Experts of a small language model.
Size: 9 layers, width 384, vocabulary 24604, 47.6M parameters.
Experts: 128 experts in each of 7 layers, 32 squared leaky ReLU neurons an expert, 8 picks a token, a sigmoid router, a shared expert of 64 neurons.
Below are experts of layer 6 (counted from 0) of a mixture-of-experts language model. Rows are named router (the router's row for the expert), up (a neuron's input weights, with its number) and show model dimensions 192-255. Each number is 128 + 32 x the weight over its row's rms, rounded and kept within 0 to 255. Numbers have three digits each.
Before each expert's rows: "mostly gets" lists some tokens that are sent to it at least half of the time. This comes from a sample of Wikipedia text that the model never trained on.

# expert 60
mostly gets: "i-", "—", " 1–1", " .2", " Hong", " oil"
router:127138080118110143117190092070200150109118092136103105162169148137113161171097145128143161151149151125115173115111139066070124117170163101136170166116107063164123137087122139124162117086132174
up0:132121145128141102141151104102167098126161184115205099095062091096110124123161105121111127125167111116179128100125155089122090160156053129117118168118108130110097197139143162170089140098089174
up1:116081142139076154104178153101131168147120108150165147160111101171141133072142140171101047145105145180125121172193161115131166075126197122152165122163127127092102142127091078116136126154131083
up2:083145072147171151194150174101166118155109119071090152140146153098104133165144192163135124157183092073121129102134114131115139107118087128127123172138085150134076086116075130090184096109102139
up3:103163139108136175168181114075147140250080108138111082107104141126128154119153071166144151163162177123118117126104141128164157126156115172161177085120158126144161171148102148119167100075199160
up4:123065117146147122148190118117136139160113148137112109138118127111155118140103081112107144118112168054135105094114147064145121124069118146132133143133114092156060116147149109172139160062137026
up5:128093123166110168065152157169114066131108140096193152101159093150138120119161157163137163164151115147170121138154109193157084148150057083091131153154131120143118126138124117079117137140118114
up6:093112116107138094136133157116228159110177134193120140131087109101132127183112115107141140136066138137162074114157104135176122116179096157140165109152112183122164087119136170088146148090109179
up7:063136084133146155121099124171135132150073168164159145077084133172132081124142132129182118165125144125162195130051132155115143108159109137115063107155086143155109109138156111094055123147083148
up8:113137121166143150099139094102164149129118108117163172113069176092152127105096106155117114126123112159124157108159140141184143148172134122111050148138095139169120108098115153143107147114118101
up9:073097089061129125186154125125067087186085132170104124136096101168098149102154113123072128103135137095136134123102090056178118086170115113149108149147104112139129095141142120066126109206126129
up10:184087110175140069128129170056156155126156109150114156112094175132102144197101179152147143167107179096120135097120141127149130162167092182137202146115140135164118113069123127124120170161163113
up11:124117102115159169149152118091145134131109125123116170083132064162161133116136128100142124109151151115071111102143118136171136134170092152160145142165164129134126144168140061067142153102131159
up12:128121108132101105089111125108155123158206133169093124116131135170102065147108142160134177141137191186113105147122118098169075099116207141171173145142126122067117133110069079093106122140125112
up13:111103144071161100153156150074152165144172115153124175123122192125185122182149130129165099142091088137066146109134064102143155083081071138090196154171111084093098161167142085170171157124151121
up14:136137094177097131151092091131162103125122087159126141110173179112181085129120108110158098101141092141132139130156086161079113105151128124094153156126104145214117104165195095084121132113165124
up15:166156204151146101112138111155082106095126153069183067151121088131142134048152153163165126179085153135119122091173132101156174165173153167075100108127145130163136101122128174083128171105061110
up16:099125118080120116070162105123173128147114065109144125160129141106093116172164140115113104144136157100115154113075107081141116126142113091143132120107150156150131165145132153164159144073101137
up17:149166100119126122122082113112144127168118134166130120139086127127149182181111135179156178140086161169102139174122145130111117118099167119114152144139138139119123171154126124080158100129118117
up18:121124134143140155117131169119141143162136116130126176139116121151126120165173149092114183141142100112175148146171160079194169178144133119182161191101137159075128095137085053133137084165121102
up19:179128092188150075076121111067165143129096131153131142142127147120159176140134145191129167143129140135106120146185133131124107139107135094145178179140124114182106155150127132053103156137163143
up20:119099171132129124141080080135123148152174149126173139158146097167125124165083193137165101112146128168094132099104114183186194076115141071107116085120071165163101101095049116151110101130134071
up21:092110061101135170133159180096088164088118170113094143113165139103118119076118172203145142136135118169181097134178139104135195109125109071149144195102155166081177116113165104092168097096113107
up22:115109099155128136141115088161171113177085191152112075150124109114143067090106130121101122147104142129146120165136122139141137148186136149134171151141196133074123104132141104120189104149106099
up23:108086101166095159158092160161150119131218104127099100117120083149132115127092115081178197170130140152132138125137155108059075113124092178165128090186142172108173124130153150166167195107070128
up24:123120133164069131144102124139152197126168122099113112102165157207179080117140099121118129209133111084092114121143125113109113169125169088153090183162125135110156112108107155120182126160164133
up25:092113076180111152135110152121134116089080197136168112111148088093158120086141136118169144094147096124185060076138090092156139159096154147157090162146161123078167148080146175175084150076176102
up26:092103119173133136078117088131145088102140116137146060099085108108147176122154101184189152092161134086116130104160150110153140135129162200142100131125202128193129159101143126161164115083138102
up27:152165132071119093156073106164109139116106127138200126110097149050131146122092107189087142150086142131092156148105151080129117116136151084162158108221149124086183094135123116091107195113116132
up28:148114085168137143136228128126137173152149096131109122089142123201134121099123153127095114121067174082150079192122114092193172043185152135137156126113122129115074112141146127106083145189130129
up29:113165109132134126159180092184141222113152066070141205064110147096072129046105131141145109152136119112176121133131105120123168124153150115138168124151162191118079149098189128097120162130126130
up30:097124108072101099183133165063153134167152070187073119100088149104142123153132116062108122178129184106128104102088136116118154096192103115145152115193112128134137121098172118167177194133098158
up31:137121105127116088126063145122121147125174143172100140186062145124132131129156104162165096096093072157128128186134090165083124102139105088121129106133109154150116092100126087133102182120159120

# expert 100
mostly gets: "qu", " L", "op", "ip", " Nov", " Reg"
router:113157097161100146088082105061226155130122107123133100046123142130129174147129141124152122174176151092136101092103119183084168158111208053164134129115124120118190099127094173123159114122077159
up0:196166135130127182076125181138172105156156126140158114172119142139170139150144107121136179142115145062136135099150151120165129087127138139094081198093124166126114149142051127130179082113120179
up1:085157167127135109156103135091060102153210149102138143099126095090100111076130058150116100125120139131155044125143079099115198112131090118089094087123184115141080098119115100161150073163103111
up2:088114135095171102157156123119147126166121179153123192074075083141193158165136212158165092105118098135127114096104089120117185139173107138099101186133127117137147106152157061137123084108073119
up3:167097058145096136164117117107096123140115124159173162100121096158154174180086100178077110117090205134091149161123156103078103089170159120084132174156133137119110078114116115120133095077131100
up4:192128077125139051156166115151169070165142131119175137113093175094119116095182080149185117170139150111159066089108122111099131120154127126149084171084142177112170083159141108155164143106143119
up5:128144109072112131114140115127110170157111108105170121148149146147139111135120140117169109166110130164109165096125107144180105113132056041190120136176129108090127098158128125100135104137183136
up6:109106108087128061118146121174109137116178098125191101055040150111126112132138129107153156191078133164119143186107089144165127151117128075130139166148147149066210063162100125168094115147132173
up7:170132124085069130139132130136129118159171144051110166219079114152142143174156146124173070141092131117089084161119081153130128167122137128139112156111133143104095090092063138107078157112146097
up8:122113154065161047098142186177155151179097132164103091058064163170138110147084154117175135146031139156132158128095111095164124112107132085151131157188111111084125090141103125129102195071118191
up9:132153147147090133184117094137111139145132168114097171136084157129139166147094092138143147154075127078109169106148067108133153082071098123181109084089157175141115101155111137209137124126050125
up10:142071102062084082097117129156105146195213108131087134119133168117085132101132123122107173054123164103139122103148143156093152130083090117111145168153089127101121080167155132169124145113137149
up11:080112132099128158186149100200075154132114153090109117161182182121115097142154131185105098149164167152093131166077213137141135095141124101095097188100161089130137165162159187157148123118126157
up12:103169170166149136122047155176142087121143169117080154182157124164082080109122167143075066110118196163092125144129140093130107155150152143069119130106119113139160146109131150184130112156170192
up13:085137179100059131119097152104111123153148149153117110142155123093141132070166153102093131118155124160134084138154140123154170151084170144142058096131098164116170116112130158129192178169120095
up14:166121050120147091129161090148128132122175123109097115166060113092161157113151126163145143103098138127116125136134077179146105160119162103137103140117126166074143180134100166148162113170084103
up15:103138168187153088118125068133157102163121184165140193149121176104194190179093117150167146117113086129123078134156053131174122171122094133099079099115138152120107071147063096124119151113083104
up16:124110109092157098088105089174179044141091109157143127154093141177181100087135181103183122101106180170142164171131084126206131136166120094115109109147100130133183164135073154137098151157113096
up17:113105133100186191114103134161138102112104100171158094102115159172070100161172155110133145118112157131139127155112101068086092118132149112122107174193070166127147212148132123103126121112138120
up18:145088160169060169167110106149164127125123143100131114119112116125166130167193169108138160146106159106117126120044143110137153101135151092085098121157128145109131142124167117093135168123016098
up19:108133124148191143137151158109167096148163114099096098147098121144192082157125121158129121121105128181080105114140107089133128135161113112076104180122079150170096105168103125121118141123151186
up20:148159158083106060190121129103157111140072164088137121063174123165134064108138154169161199119151116120114103079146127121096200152098160139111128151101119141148129128156124083060152130158085130
up21:149144175131096104146128166156135139113158101155135099118188177132179131094127099116135136166112089104087047123123138150141105138085171106105179135128095158164092075179156153032105128137117125
up22:152101162082072156131130132117136135113171097184130101129145134103160167143169205169073090045089107134104085166176101115116204147137172092146114116088133136154149115150148095104077121100119135
up23:135101153076056187124161114149122090140176126145102087150137110092121145099133129137196151143095117162059110075154172139091132152083100134094115124105131156124131122168154154179132099144081071
up24:116066135185109119111123157071180154166069106129093111163172184121114128141131143109139119139185166125157114124079120110136143195145111126179078126129154140173089094114139201068127184098114072
up25:141158127137110144088185145129118104114132107090149079161145124109128080166132101071200176089118174091152126147128107167150165150153137184123098172139100188128073160119099175136114131115080114
up26:121171168117127102144089116097144091134133183103156150084142183188175120158150185143073128140092142131122118146121086184115177142112137102137100129085136122125149101175129159128128096137111136
up27:137076134111116134153117156122192088160125129132119091135135072109130087123199143090098151126129109083131177169120144156118121166079075082145172131099160098133130088160117247122136083134195150
up28:179169146075137063182150127117099141113135111143116210135117148203084140188092115157161110174147139114088062107103102100095091117086156129103161148117093130152157117099138064159182109124073146
up29:162151170116135049126110123143152132179120141160135089127119144176191198167080125186120084174115052123094129190082137079131176141083165137119119141105219120133155142177115120125154138118152131
up30:160176136076122113109171162115094109148112108144130150142121078126141140162096067189159131106140089158123114109116102104126255118139089137100133137072156148171158151169149151155126089139115089
up31:135175149053130173162150104129115093129128170121163071120073144097137112191165163117128077128126115100176150202122141092111107135159063076092124115125078154089092123170061179100137134148181136

# expert 48
mostly gets: "°", " Secretary", " Win", " .2", " O", " Bas"
router:130170086135134203130170109108150126107120125156109121100125154141074169182117139096138097147160154108149186116099148114046146138130152102114176138103153096130122121132112156148116095120175170
up0:174131121126094147032156129135080130132188151140116144186089098139142157109118137142155127128133149145167133085176169077145106091132096159120099150090149109138051101165144140126124109152106060
up1:076140165123080162109146136069162139165112178153151173191130155132131089136144165161085112183101167118131121165147096109198100098162115147126151124156170087107084162171118111168130171045201080
up2:179138125093101162116148156112121159093155097127093145106136129133181119178145148170121138109131138184159138110163176117131104127149135122131111086121101136102145132098151124120181108171151107
up3:145144142112111159126131156151100103123124159148169160103121130121071061163145106132096117125100112135121173144119122126182108100134156086105088090169152157164101105142065186145132140108130083
up4:099134057145125092121152154096132213141182116152080150135173191078093115144210123148108117146084100163161131104096176106186204127147107085130167136150149134113104107083169128158124153140120174
up5:125129084140067158127131103112166158146172174141128151088178147166117118183173132153116080142130172142152125139122164106175129185121142120166169095121095157089146100101109089189107103103159109
up6:140155097092113142156137085159168088123112188152123118105140186158115148145124143187106126131116124137202149157161128144143119129168080077081075115113164111133120140098080144103098097101119148
up7:080059141125151167175141165121136052103071130157139189110141113187105067077131148126131154162141151141133163092114119112107149168147160132109119072164135124141098132114105138110128086058105068
up8:149112118128105113128165140188142140148168104032121120160137146158184111132171182123138167121150174133149042110139099115130121124076137092103126134099130135128101128090049103110143169085153224
up9:169132178147164180120133108129115110085151082127097137128089122125102101124128114139188094210176145108211103126144095054171103121157133142111098106096121124135166158163096171175149125159089092
up10:178152114115131129139143102119175170155110171107172123086090161175141069112123148128132131154096064157135092186078114148136187124146130145116141086193119164103121142157117086091118134086144098
up11:161165151100145148090140161129134055124110180105138103158111151168096069180118139165101092141159156095095151085121109119102151147184135130083135161149147184072102156156100149130083179181174163
up12:197140082088102094134094114106111126153099114071154089137081142177170140140135159176081128191163168094098163201094177060162090080116102126135110105144103203085069118131102123138173165109135189
up13:155191101183130069137116169099140135100069102096064108148141109069115072181158109129132066137147169113099107167116123161144112101170139136079106129136072130133118142128149123151124107120120099
up14:094109129091141104202108132147118146140147165182124181088149127172119149117147169068103160144145087117109134119150175134163102145160146136145106155146098147110135114081120134153121161118165096
up15:173060061096147207152115133074119176072129072131169156046096115081101149155123123151189112144204130131142155097127179076153132152180138134163075172184141195161130136119159106133157103109169102
up16:180072096141118166116081151180047144114184147123175127144084111159062150166102125179178099159053136157100136166159116112134112103124136135093187108162146107153125080111147114121135139053140105
up17:119122073130137092132124156110129153163070149072101138188099179107168152148161098138155173147135108124126057156163047144125184142171133070067120117087111115137102113146158191081141149106091139
up18:165130145116179144204087083110106126106141146123125110075107135092137183118135117178060148047142136097157139197024157124179174115122091112149143152109162176130126125124113147124151086121132123
up19:106097116152093186096125165093102116099142129162170140145122084165121090142197113139108130102199122150177101129141144087177129100133139128108101154117135120123079131128125123147139156157066131
up20:145169122111143163149103182127135146186105150099172128154088149099136170184129114124193093194096174103165117131182060107164146141158111109073177116170162086107124132171160097144092172145141137
up21:149135099108138108107068162115156191147122117140111108109128172109094103132123131100160160108110124124221089124117156121108158127160117095118162116162162153145055162194121109001103123140119157
up22:146108106117121162109126110134168134125130170107176141130132139118176134151116053170213123115082144109179085137117078099139221073196121093099167178114072104203152110080111161129130124127116156
up23:055176105148124138195128103163121071142112122119154109166105102148148107130199116081119148207133140090046062166141133112133150143162118133109121098156114082107079134131135094119100126105161195
up24:105147068112109136093109113143194109136159124129080120131159137197121145175190114167114097101098132174192098172141129111121070123152122099089184197140119206088078158150106127132119157061057159
up25:136134125151107133113141124124121057167158145041090088122085090162144179108137098138096168143099190102159065138064119087098105056104084044112116135128146136118126161112119159092163078067108108
up26:127110183140135144137155222151134153155134085098136088117128110130154159162145218155119145102070141088144113113116132118174110110086159116093165105094123086140095174120115147110135155081151151
up27:143161100137202143071095183149087094140095164080108126135155178179144138187158187129096138142156139097099154144108151117131155156119110103117121114138142131142087198200127181150095166094165131
up28:109112109208119135167072157155120089192078155156162180087131155173091120090105132148102160123109109126074103149124119156172095126148160128123156091162107149141109127222164096115138072133174152
up29:098119112167130199094148135150103177172121182107154198116144164160177129181132186156172094145135127112095077155155102132130138147118127137167160106115147088130152102141135088150133169090111093
up30:143136083133085134141124148082176159139124140129106127107110141101104098118076168113084166084099120148110067155175135154071148116162185084100145106116104151106107118120138143116159074163161129
up31:149146104157144084095180179112123127144112175133132111111079130140116092131125155192151123171149153142165126139094122127146156111140086099106164148122083090183122166104095173088137194072113116

# expert 41
mostly gets: "u", " Me", " Be", "ka", "da", "i"
router:117145099163148129134099084095192167137121153106118122162134149143134168180124144125131126109190131128105137101065164104071197077163143101127082132116156104144129160158075141140154143127150145
up0:104087055161187126154130079104112137105124131172118147129104159082136115147121148100136171120154134100135121135097161102090120157119173136092087087155130148112102108153145065103175105083153115
up1:129104119084176111098120211124130184130165168131165135114100112139157158117156173117151181140129179153115121093155141086144160107129137203124151138129126100107114132204110143115104136129091093
up2:119163124131160080182132087146136132109131193116176060146109140121202154098132143136140141148085079124153148153164116104153106105170097125109064141176127127100164117173109112096127109108164110
up3:114154096178160080148110084197146148165188090160143115176091101127139189102135146197128120189124109102146125152141124151216129116121098194105146185145126147162131140157099164096128088136165081
up4:168102049104141058183083057090154131109114169095085155078083161083155108101143149092177134121093132156094161124145171092105149154085135118124115135101144123120165166159061147122136126099111099
up5:096156096130081167104154128146082091121119181172142090097139186160089129105169080110158114164173141072146081134100115097166160124134109122071124128123164119164081133153164108110149149103132117
up6:169104118137123109139192115160143140126095167166135134156148097118163149130085128116135166139086122099123153065108146118126099117128164145137169145161070127145114138092150196097168136156095139
up7:127155128145044182126140198119088112107074151109145123107153120151116091081142162076213210134165184112142090106112186112085185130161157144130157161116110125088103162163173115155175087090114088
up8:112103128124092121153155127067116137125135167100186170190116215136117087163192140140159140162118145116146182150095142085164112151162079136164109143171178127161114149153076126081163189121110091
up9:143123140103132108132083076165164102156198116144161116127161151098135089107118177149187158106123121118081168170121120129071185129093152187100082108114132168172116138099107139214220139164103044
up10:186144142143093143132070142157123160134186116105154095088144136151156128117128115125123147148112109130089122082146148092141175150138099085134121200142139139084150065118092121124212194137227120
up11:085186148187136065159163130160091111179161135064106134139141147135152140094148125133183178146115164168087131101092112126160119058160117110098127089089126069127128128081133196079104116102129165
up12:089123120117154090151139098124119105134192106133140199128181104106181147133184135134139135152124198138107157127110090139163150078107081160091165161151171099107115100196136133143128184084116119
up13:137130121149146097103143155124147112114144170153091168126181162153097082132121090169079148164097174107194128200091142052176084136146146144052129118147118116154138087139119108127145133095171070
up14:136131143129111100176087101166135161090110145186044135083081127121141206149109092187116156153105115133109150211106055131149141114150127138129157121131138147153146110130122108201134105125161102
up15:097117124148147153133142134138133144142100129128169078137133152174167122156123108109145208093120110180101146137135092146124170096161146142121081140124107115170122144110123110114110159152112128
up16:118175074181170086162104145137150114130187140151138118140079140129171115128127118180123146081137094151145064086115121130105155121136149105123086124044140131145056142152090104118110129118134108
up17:096130140190191075139094124103123123138091121151170110137142147206095117113135153129111230100133124077133096103124095121157118141098137183054070150117118086118128129100095136140162057104077085
up18:135120192154119088085141143119114119090152125060116140089147068172134135130170187175156159141095115116168114120131153150151173115153090135095130141160218130152094120197127136077161135094076116
up19:140123129099132143138083125116144113098145151044144138155115088128124080178122198125170094119120147184093117123105157119126142154108184135149117129122123167074111081168137083107138095165130094
up20:127107148128070136116109141086181098114103147089092114151187159196157139130216177144158155156140119103111116114145161137128147101136130142121123119226117143106091102169157178067131117170150171
up21:128074134165116100165110152072189165129095163096140129150120187184155128173141135181091108147128154145115143091100170107135116135152098108131078134122124150138140118168089083055093144098128109
up22:178189074160113045131158079138156133152104118101172169123088152129176079124177143108197133141087098123121097085120099098080183085139125148137030139118150169171078106114129128093137201093136104
up23:125088159178132153140085208089161093127125116146138165132157169106126078161144151194197130168124101141070123084109148120170162170099154162038170131154151062194113111178117109103100117119113116
up24:144117196175153168061086149122151153119151187089118144124141108145129146214153124152093102142091132097056121171111185074167109103164100112126054139098164135061130125150085096139158172150100048
up25:192123065171143118150127139145142126093150143153155129106121122178127104139099101104106141179170161089176122230157123111136090129124138147147131138139182140114113107096139102166100083107174118
up26:093125109095117125168163108155153090126141130143178199084176167163119083160121140124150109209092132069099163091126105096172158116132082081095091159138124167137054095075157138080173158087086132
up27:116057159165107150111122155145131197114071085082171131141125203122157163097137103106059111079095148140146145121114113136132095181152186177111150122127113105168121142124141126124096148111158122
up28:139106129119111068163120140145069117151141066159126134114151140175117118128151164124141160123113117104092192119136172143115092138100166160131149117055136146136125087103099116092123127118107159
up29:108114137102063147166138197148113128123093105104137075130115155130151116169137077146127126213141107087135112117130075144087192113181109150113159142077134126153107117155183135161162151127118166
up30:097122159108061054128150126183110103140089129077102114130152176161203107093141093163160139144086137190091070144118126168143185135205142104083084125109165134103110067122081086130122109111078103
up31:126078152179116157153169117127134118094116138107134112155130143155124059099140126167149099157136131084167148150113030086137093130150112089140074097113119124087151113099153116113166155118164140

# expert 96
mostly gets: " May", "ec", " San", " Dec", " February", "qu"
router:137120123128110098096136107049154096129130104123154171081121168112154175113136139110102150150211123072233179116077134091103147144149172135133122159192161117158148105138132166122150119145100163
up0:088168074119062071125209160177123154090152122063149112090143140121166162111170129089157142154089167107080181141125133121190170176174121175185145133097090124131150113090075105137138116131148122
up1:100170223131083159147123106127167118094106075125145135079151107191120063107152226127115104207141096225166181131101144135120071128159125085124107143179119142113153130169147130064126143108158189
up2:111108176138161129099132115058122103148097092151097125117164131121176138111171207111126093153124118190172164146077137107100072159166131111131058149143140236110113117138109129075144108157140145
up3:093091121121085114075109101112128135166120109110132130158178114092112154110110108142174097098107120179121054137131161147135141125137128188171136134153155157184078146167086138129090190123076148
up4:125173166143057135135102114066113135176114143118106127094173141150144120140119156147136210125158148124179077145152104048113119141178110117084107135191127118099134097087087143043106155180155071
up5:113126102097100100145174067125114136155152148064132111133085170140120094068145189156091116125139096128111092151080134125152143133126156075109134160136118135134104121117137125105120139155061107
up6:141105157143128093142145130101168118174078135112127129120136157125186171166182165107075101213113108090154165119123180143081089148126196154159130140175112182127130087102096133145208115166135152
up7:123111089119086101166147117075131131096154160192178162094133149055118118129161191125198171152115106162110109142156167156116117060101058180127137196166113146125084130113113166143115140166196131
up8:115116126157042152120121112076174111176110073119098093064133193109142091149135216131144178141123139133208112120128106084144104164144160155108103109147122155175124121176080140091143167121158157
up9:129128178103120112183130150118090076102078140146145127120190125182162090161158149144145161151160126129140189123137084116155138160166119125138120104159123121137110139140162155120099175100097163
up10:097117057162097123136085126191104093144119151131112193094097143148072170110139133174084160142072165150163154124126132192160177135128161154160152129122147110146084177122141133095177129111132091
up11:117073090155104089117099139067159144134172117204062155134115073107143161118130156098141100139147073138129118106134126148092101195122106149214182140161076123094125207094092120098103161126107091
up12:173091115084135126149132148144149107188108174137135191085170197132154079099109150067111177178091091160192195147149152161151112145166145166145133178161099135150117073169117147115142155135182111
up13:118147115101159142171159180144138136090137101156142186168164168106104103107135067090161116144132145101158158142138090128154144104089091144122152115108139183121108120157082127166071145139150171
up14:130142067150130147125111068160106102139115153091147163099137121183168150162142187156157163128130165158189161171129074121062107132101121166206118102171128157127128087135130108100129137175148124
up15:120145194145092096086095124152179136113144161100099161136167160114133117155137089181147122146067181104143005135097124110101116139139201133157145086145152124135078160049064127100112146097115079
up16:178143129146116091090099101129094082160128149152165140057128146101141157081144141135115177141103161089154136179109091072169112125114161093098084155119147113148135088099089110091138138188180057
up17:163156143132127096150133070066121185115157150170158090044123107168150110094114122145155139138128108133180145191185142152117166134207099170076105111156139160106126152153085177147115180110112143
up18:091105124159154119168103129079117121118148119135127188109129161138122225112212138129155109113135133093114093185121117120149123107072116085159139114080134074104115128139119117122126143103148175
up19:133127149072133019105144153149106159152109047145139129089074142179162074141144169125164120161108110131137150126129076075104147148108164128108123101115118111122129092147163161113148134098099147
up20:086114086135133133107137117100059130155126155153103082096123151160102119080213085189116125136104146108169118161094143120126147194196148167086114124147126142116133092142116122070141154139121148
up21:080173133091090171118071083161104127178128176114097188071150146169085174120137129192124190103087121162174123163078137172100088154110134101064171161159092122146096172086091120144121138144065142
up22:083110124098056119140142136158100134152136076192151037121161116147149118137155148161027134147058162149061133162126104100171185172150196162146102132118100185108130106138128120123119160104120171
up23:149068119140151129165166156100122108139135130113181109149143145100158133174177135113106153153131086103100192187110089136143081137132151073098129159065201103111126087157161133078123155093151158
up24:153138094166107071121127129087060144179099148174140130068150178130127096127184134112118118212133145128109091095129097145089137158129184090096162107155193124081122084122116173069170110077156181
up25:123101097116146103108100148172127137137149128119111140077098116162147117165098151145100114168080155092119180082131153095138124163157137137106104150099143175103090093180160187134160113134127125
up26:211142139130126068134115143070089151194080189140100130138133154125244136126125134152142182153080142101171141102103124125121145154104105127111129095100102180136161075154128125154133093140127088
up27:108117147104105066184144140056141118142064112156121074055145193091125106124192076081169119144162124176195101204102111149166199155147142125126113149172170174154144071136067145078092125148175128
up28:083147114101086108093142095126058190150151174157089086071164155137121095118161135141150152135125076109183128209149154144107209125188145126056113183180175150112107093156142141091092159149152158
up29:143117163189114088131154134073075079125144145109147133115119131157115179182134095124142159112167114082163163196114098116144112130154126121138107087157057112113098131123151179098105120119095086
up30:061114059145074094183131125103123102115089131065161104070132083184140119090092129147097110203150126095160165089108161195099138127136163116144137121094144182118165133109188139100142113132089122
up31:121102121130178122173135168169140073118069134085151164142135111159101103126133138138106099103098157136159171170147159187178169157145136088095181109141171180104135162143162084187091135192111113

# expert 37
mostly gets: "ta", "ka", " Me", "da", " sk", "na"
router:151096100088115168142104139088186105132094126136147130096147154205101129175134193125095106137244142169111098058083180084044171169108152062098109158106173108116130136133089124150162145099143116
up0:165202135082171132134115170142136123166104112102145183114136119241100134130138158193114087148098147182184108113166103159181152118118119073126131167190107141142136073122145126112088098148111170
up1:107168105120127173110122126104155117127174125197117130121169112111123172140127105115153049137111166178153148166108128118103096118127117133117094116103113130111142155132105143123160111103073145
up2:060116055131124162107117149115121146141104150109144066148078148175155116147177155152095090216116169143160104145082108151146143154112143121176170146148094112105133104180166099114091102201071112
up3:148116139119167108127120086163164170142151099146155147100138127124114142082175134136111178152098108163147150127162100095094137146117147131152118107170135132117140158141142113109103171178165121
up4:124117121153123176117121126179169141136116184130134070135154136116152170198129139192148152123127173133085125178140114132127141120172100124166115142133168145123079159126070119098118112129143111
up5:100106115164085131098060153075101127075087120119063139176119094173095105131165215086151136071146170060156156155120078144131076119140090147087125118122124099178098164148147139111123110129092118
up6:095138184129137143115102149241121112143123147188111075133161139100143119151161125124139178129043171100141122142103132036157162169139107135101087146159061178069153168116091140126068127113059183
up7:109101124088120155164101172115122179099127174138111093148114105167158109088127135107063129174135103190105154082102116128122133141083063157152159077102166093093137142112135090108171104124054091
up8:107089119088148085145176116138197112110128126141100125079147141129118142155152224110120099131124176080080153150122120127133067114141171101121094145139148070136142137116195189133146182137056198
up9:150114175128142133105071155188115056109163156153126086142127087136148146146157173108167095181126197190105174115145126133172083166146124107126125119162146130112113154172156180111116133110131126
up10:145178090074169138084159148099153127168142094155143122137080151153109104100172152139047091122168110120148148155167164127105114130116130142152103131145128140089118138116133147118083146150187135
up11:114120157154135097174193172163120140109106166067151116160120148168137109108207102187198112147104117143111106116165111106139212158130107080163146177160089158093142066131123135059117144158128133
up12:100097118080141136133083150133200123100112156184149190148127116106127124114143096149163114160142172170138119134111213101104087111123154136104151153145109118190139121170136115195146085131119143
up13:075163120191104140151149150101122135138151157139146141158150116165136130230149162109137120178115136142129148109114126159147129087091107156131134219149089060166124135140197079129149115114143111
up14:169147076082100139108095080105178112196134148143148103117171194165151112176146224181089170143088086165078130106102131137106112147129124116111112145118136155151128124119137123109131124166142092
up15:115126126154159101131164188099151166095188134172172113125160113136109148144150119162083125168117119081127115122133183108160178095110138148115147200155098107135134153145160085121164154120140114
up16:137110176141108066189073080174207138122103139196153160117128097141119153161161177118131163157042152202141112135146108115145121168136152125100197126122168150104123114150100145085141165124166099
up17:071184148108132094073135112196112200150173174117067070102163147160083152112113137089139111171111145082160106138122061059057160130154126166131140154080122097089160086121109125164089114106127099
up18:142118082181099133130091116149109142215087097107106158151125161102199144109103147127105134122102127158169136127110059082128112113108067082105092123164114126134118119183111112120092149170120026
up19:161111139205091145138101173119116129080148106140125123168183076184092122165153122139101130140117132098166066154076214148123157130107126106157061145169103123109103147172149128101091209104132137
up20:099091161154179114147047130021181131111144135123132145193131127143104063095164142126131103099146116118100151107162146147135140134126090130187116171111176071151104132152191110165165127120172109
up21:192092110124139095110114134148147157162090143150144155129140148145142090128128100170126136103139157114147092089163144068136111151162153091158050121114167200132123157121107107099181134113089071
up22:115160173116094162110093108111100143165173134208104141161169149156151113202095195159127171118103162096087153106064163069150116099109095094092150125114136115121083121128129102133116154162071090
up23:097132134140164126081115156139123145130160133156160160165123139108166077077119163070106118146159161142122104092097109133149141100163134186145117100098098113131071115088154116152158106142132114
up24:091121122126096179153115177135115119116077105091097098145101129113146156160127191160109135136095112144186111145111197121140195130057115156130202148128194118166123152093204130081106089185060081
up25:186048132207089082161135139068161157070149172145176102087078152151135149125161120136144089119135098139109141126212161159148150175114049138112160131107173144121144132125138120104137144092083139
up26:155184087185123051111112133147147092078146153109126104200134147095139175173164138166161144074151159122140121163100113134116138105134100066060146118109192080164140131157169089112148093166230109
up27:162083191136185099097159117140097099097122114086138096122077153169187129115120100161148103124134127171111124098148127134215130125106119113143133180069111103164112098133120150141085176133163113
up28:150157130100097149111127117149123157179175155092159221148122161178107176161132164158170145060182161115141101156184111088078085104115087163111212143184130091117072128081088135133150140170135072
up29:133178111111138151124102212055134120142189162093142188130150149129107152177114158132106104136078152126078143111102114079097155118163113141117091159129159118160141135163119103183110150104144076
up30:091160125115146168136170132145086164160123116155124055132103147095146077094171113111167158105048130137090164096112078096125145167128143119088150063135134139101115089096140139154107117087142156
up31:151147087198140097133098152074140155115138131128124111109139139104128119128139164120133163128113144176163114159104139191096136160111153144146119132164149185134126139169177114078114149144134109